config.toml
routed_scale = 1.0
lr_router = 0.00038
norm = "layernorm"
norm_place = "pre"
rope_fraction = 0.25
tie_word_embeddings = false
init_std_qkv = 0.0316
optimizer = "soap_variant"
warmup_steps = 200
doc_mask = true
max_steps = 6492
Below are experts of layer 2 (counted from 0) of a mixture-of-experts language model. Rows are named router (the router's row for the expert), up (a neuron's input weights, with its number) and show model dimensions 336-447. Each number is 128 + 32 x the weight over its row's rms, rounded and kept within 0 to 255. Numbers have three digits each.
After each expert's rows: a language model's description of what the expert responds to. This comes from a sample of Wikipedia text that the model never trained on.

# expert 4
router:152096107119145148078087068115099142108138168072120108123156174107169109154185117047169146110083161098149184148130092179090148153133193103156113163120203092106141168150195111114120155114125108120140087118178162134163107174082097159094171192188114126158128170120088108106116128169127090121149111149174121088165155090206143092101091216119
up0:127078099122152132175159099130108117055178178183141020111094103107131112169048076038125107102125094108087169080118124065105119202160090094079187103172135089124144100088174124087105097152101130130177141186144128097155125096124185147114158102117153104182180137147094159123154138145142144118160110101127104126129080104115140142141105098121
up1:096128151178102178139190108122192136163083108098135146173169151091099079090136199094160161130121187131080141129182190084131135120111106148106095149104196125121110144137101095110130117136134123135173092131121134156219156147128128163139143112075156184123090121082109033109176152089124125067131126130153076134068062152135131136148125199130
Clause commas after a noun or phrase, and adverbs after verbs such as now, often, also, not, later, then.

# expert 11
router:182104110143105130063120133122110161046123187122140110161135217140143101173161195100141125086157164101132156159102178174079176176113113100160113143108101074114128138108158147140128131089175117125118107089105163124168096189112103151118169146162089154154150129128099103137132124161191163090155119101140128152135125078114147057113142180115
up0:147135071156164102108145128101132160100078107113127172129151138100126065086110177121160086113105144125094066105125077140131131110130130165190116145088161074078152090150189061114117151154132117131135151121110121054117106181145187115182120083130124118108085142129147164081114110092143107155097121123082124130153175150128145114133118126171
up1:111128102079112115101168121159140147134133177064084165109127110144114072162195186179126118177185113165133114101088143199091122127121101101157145157174119133117152097163113109132076150155128125127186056129149169085182133192070202070114104128095098064151141179128123150135130114106112162153144125113147119122119122131090095117166084187087
Hyphens and pipes that open a new line in lists and table rows, plus hyphens inside words like re-imagined and In/On.

# expert 18
router:158114111122151131175101106151102085166073163078117114149162146110154153148097140138121150100093043144185086138124152178124147193137195097131098144082173164134209109162142126074127136107151093119119114134130164101086115124116117165076147138167130121162134126086124105105148112169134082144125133139116130141062140126108180111133147131111
up0:059134140151167137139134121141156140185101169108120160184147143145116147182098124124122155164117071138102124145109180153112131120101104135149144118122046128140175071215092120124151115194064125106117086073153123082094187139085134134076145190096144160096099152111154119150086168160118100161141154158124124097130068144133130117166110143144
up1:113070073127155112103123120123144126138164134093120164126075113124130138203139137168129116123131117125133112115186132198181144131110109141085198144108133162145188074135135090127199095138134166175148115171090133138112109111104112171152192107180094080097204092105177066110148165168167130109145124139207136106167131124128139131094140112130
Prepositions after verbs, nouns or adjectives, mainly for, with, at, over, against, as in known for, worked for, record for.

# expert 44
router:095113121084196137167077094158141112162171159121118138166122163120139101171121174125134116111088187082161073189172181127135120116154161136140121123155136124188127123150154069177076145087170139131152111145202125070070108160040117148117150115165124154111171146122096103152085108127151175103150099102144086100118105090107164098071121100140
up0:095127127086068153144154072092134154138126165110162089133095186130128136213154180125158126118125127148078107161120061166060182093048146182112136156187117113155132114149126141144146108123083107148162134177164137142076081131126093090135206175138129152141167150108078139161181150165154086116195167084168160153110169130073075050123121164152
up1:176176102168108173130118166179137111077186118100194095180071099145136154135137168225047142068086145121153135066136122092117136131116128156150119133115173181091122182134159166091096090085070148122162128114163102107144127133158170087145120119117154165093153149221160151114138140102173158157133084100125219140129137148114093099115130096169
Conjunctions and joining symbols: and, or, but, slash and ampersand, linking nouns or verbs like "automation and robotics".

# expert 24
router:127099106148112160095101075127108195112141163079137096101153155126153090127177178114141200133122096108207151126099134157098179107168161135149118163146186072088162173148156145122159155123098131119132105079194222130117138146068063148107140175162115123184076166119108090103110147164148136120143083159169131067184151116220137102066117165082
up0:121122184175111162106157142167170148108053164174074134164164140068080174150112180084155145136125183158108094101123176140173097115131086172107083094123175087127151150106157149139170103139139111133137197169148132107103119090156183163130135136122161166103113109136097082157145132173137127152117048108098110100097133130130172117061136094102
up1:174131123204116147089126094054130103113122158107133182098177120139116098136144173100075128172062132143148120188149144177160134124142103128096174112146157126107169144132103183124140117093111171177165152108138071079060125092154108150156058078088067177088143082112097048129159158076126129172143098136171133136098184112106149116148128089136
Commas after names, places or phrases, often before and, which or but, such as "In fact," and "King,".

# expert 23
router:166125103109127164130130118112109138119079218124119102164121162112157114151080199121129162108087105089089146185108173149101149134118106103129097211066133110129111129131180087184140154105165073117117117154098132107124067176155050168172157141171083150159135125099098076140137172176138132093158135118126060107163089098120114052147145134099
up6:193127163106123108174110117095137132138132094094055115155118168107100103142137163160122115119121000094125103166108175102166146146107061092121089108202102141124190100156146118196106125115164111142152167192138138065072086097142113120121153171119139188101137133140082193108121152154136112122064150172115106136164160122193127061154152087161
up7:184119117132150145164184111137135122203132192174154102148139112123115127106115158139145123075164131133109119117107086096122134103167124166113147095153144125123155135160167094141087144109179095125010142164113150201133102156158017148176167105132193173132134150084081175152155206150089131129193143082039120125111090115118084067107159168113
Pipes separating table cells, especially in election and sports tables, plus = and - opening new headings or list entries.

# expert 8
router:180116100087106192139130117129138133182066111092124097149132167134223074120165133143205120098181127070091119162140131146112108149189188121148121153114149129133167145220133130173041141129169112106127106184107245066110068138095135143094150112155081158166105123151095077082122186135168148082136141158141119149164144086205147084111174087102
up6:143100116141165149087157166119113158131147159131099105148143202133116143153091071080128142115116136069081163150177170175157084120161097146134109133124142113084185172172123108087115193144167123112107078190070140109113149134103139137137115107170164139108130134069080151150119126118158117160129142140070135116056128155134190132085182135172
up7:157142123169134130101140130083154143112103193174085111101132144149177078163163121109114206113132105150168161131151041094180139124134159104074166180186148091130133087122170178078111126148131091130121131117087153157082137089147127115117098123101084083118120132133070144119121153114147143140129132187131152068094126144084092142135160135161
Pipe separators between cells in wiki tables of results or scores, plus "the", "The" and == section heading markers.

# expert 36
router:149083100104111191139147105140108097080047122076151107175185115082181097147129107141145141100074048081091125155078147110096152166165150082133101157141132142160092122153126093161113164107113128111111131128132168124086092169109061143107130105168072114140126167132109094127045173123201133120146193157180117132129128124110061109134110161096
up6:095111134144131095128136099107065136141120058150126175139125109165071157115168152157146164145110138142146111104122142094142130150110078118094124107072111078141113111119167148142105173118104134102082119063102109172156116150140156077189194125130053170137106117153070146083179151164075141081130141106091071142104152099144110140133098058107
up7:100114135149123160128102134130135084114241161125142206170152179131149104122155163148155136113134180094134178134101156110169155095158145187157154162087081145144101073175124178162139152121128171087153163114168190125069150098128110090106085154135203130133186097128121090146137148120129162105108125085126161100094144140153139159127112151149
Periods, colons, semicolons and closing parentheses that end sentences, clauses or list items, often before a line break.